{
  "hidden_size": 512,
  "experts_per_token": 1,
  "d_shared_expert": 0,
  "hidden_act": "swiglu",
  "moe_layers": [0, 1, 2, 3, 4, 5, 6, 7, 8],
  "normalize_top_k": false,
  "balance_bias": true,
  "lr_router": 0.000619,
  "vocab_size": 8192,
  "norm_eps": 1e-05,
  "beta1": 0.9,
  "beta2": 0.99,
  "max_grad_norm": 1.0,
  "max_seq_len": 1024,
  "train_tokens": 429900000
}
Below are experts of layer 5 (counted from 0) of a mixture-of-experts language model. Rows are named router (the router's row for the expert) and show model dimensions 0-63. Each number is 128 + 32 x the weight over its row's rms, rounded and kept within 0 to 255.
After each expert's rows: "mostly gets" lists some tokens that are sent to it at least half of the time. This comes from a sample of Wikipedia text that the model never trained on.

# expert 0
router [117 182 145 137 179 136 187 129  79 120 162 227 109 134 115 109 145 106 156 105 190 135 103 129 179 226 134 166 124 152 106 140 119 131 141 151 166 153 124 175 201 136 110 110 140 119 151 158  89 109  77 139 111  95  87 126 121 111 147 113 108 110 123 108]
mostly gets: " and", " has", " his", " her", " is", " have"

# expert 3
router [123  57 159 132 131 207  92 144 215  93  87  66  92 128 147  96 100 165 161 161 141  67 108  93  89 156 138 117 171 112  81  93 130 135 148  89 152 111 115 158 151 133 123 118 134 128 134  98 153 110 148 140 113 131 154  91  88  69 143 114 127 147 137 134]
mostly gets: " second", " km", " third", " mm", " million", " −"

# expert 6
router [161 159 121 117 104 161  94 144 163 127 128 121  81  27 150  93 109 162 133 140 127 118 139 177 180 128  92 104 116  90 123  67 189 120 162 153 108 152 135 171  87 148 114  30 132 161 127  97 116  92  77 122 182 128 141 175 133 149 126 121 148 138 173 165]
mostly gets: "==", " ==", "---|---|---|---|", "===", " ===", "′"

# expert 5
router [175  97 106 130 190  90 167 145 131 139 137 187 175 155 145 108 150 128 109 143  85 112 165 119 120 138 121  85 110 149 142 175 112 111  90 131 122 109  94  70 101 113 111 147 152  82  83 114 102 153 122 141 151 112 109 118 168 157  91 140 128 133 121 112]
mostly gets: " in", " ex", " John", " Paul", " Sch", " Na"

# expert 7
router [134  65  49 178 146  80  96  97 104 172 105 156 156 140 135 149 126 104 105 116  89 124 114 128 126  74  96 168 108 123 191 126  93  85 133 148  95 116 116 146 168 169 169 135 183 137 157 130 154 103 146  76 135  88 137 127 134 165  94  96 135  82 140 126]
mostly gets: " up", " from", " around", " there", " a", " the"

# expert 2
router [126 197 174 109  70 106 113 115 132 123 148   0 148 168 111 199 108  93 124 114 121 163 167 122  71  70 144 136 133 120  93 138 172 148 105 126 139 148 156 113  88 136 138 156  96 142 117 140 129 196 132 125  97  91 134 125 136 121 126 142 151 125  82 148]
mostly gets: " law", "ities", " development", " Army", " building", " School"

# expert 1
router [ 95 200 154  95  87 135 138 147 105 128 123  41 111 121  79  95 145 136 112  94 190 143 123 158 122 113 179 114 145 143 115 152  66 153 134  91 145 113 140  96 108  87 115 194 101  97 121 144 159 149 140 127 134 179 149 134 106  92 185 185 103 128 126 122]
mostly gets: "ham", "ford", "ton", "iya", "ko", "uk"

# expert 4
router [ 98 103 131 105 119 134 112  77 120  86 127 136 157 172 141 166 144 150 155 150  87 165 109 111 132 146  99 119 108 139 173 134 152 154 107 124  91 127 150  98 121 108 154 125  81 182 128 123 118 109 183 152 111 207 105 126 123 146 115  73  90 180 112 124]
mostly gets: "|", " ", " Ret", " Shu", " Yes", " Long"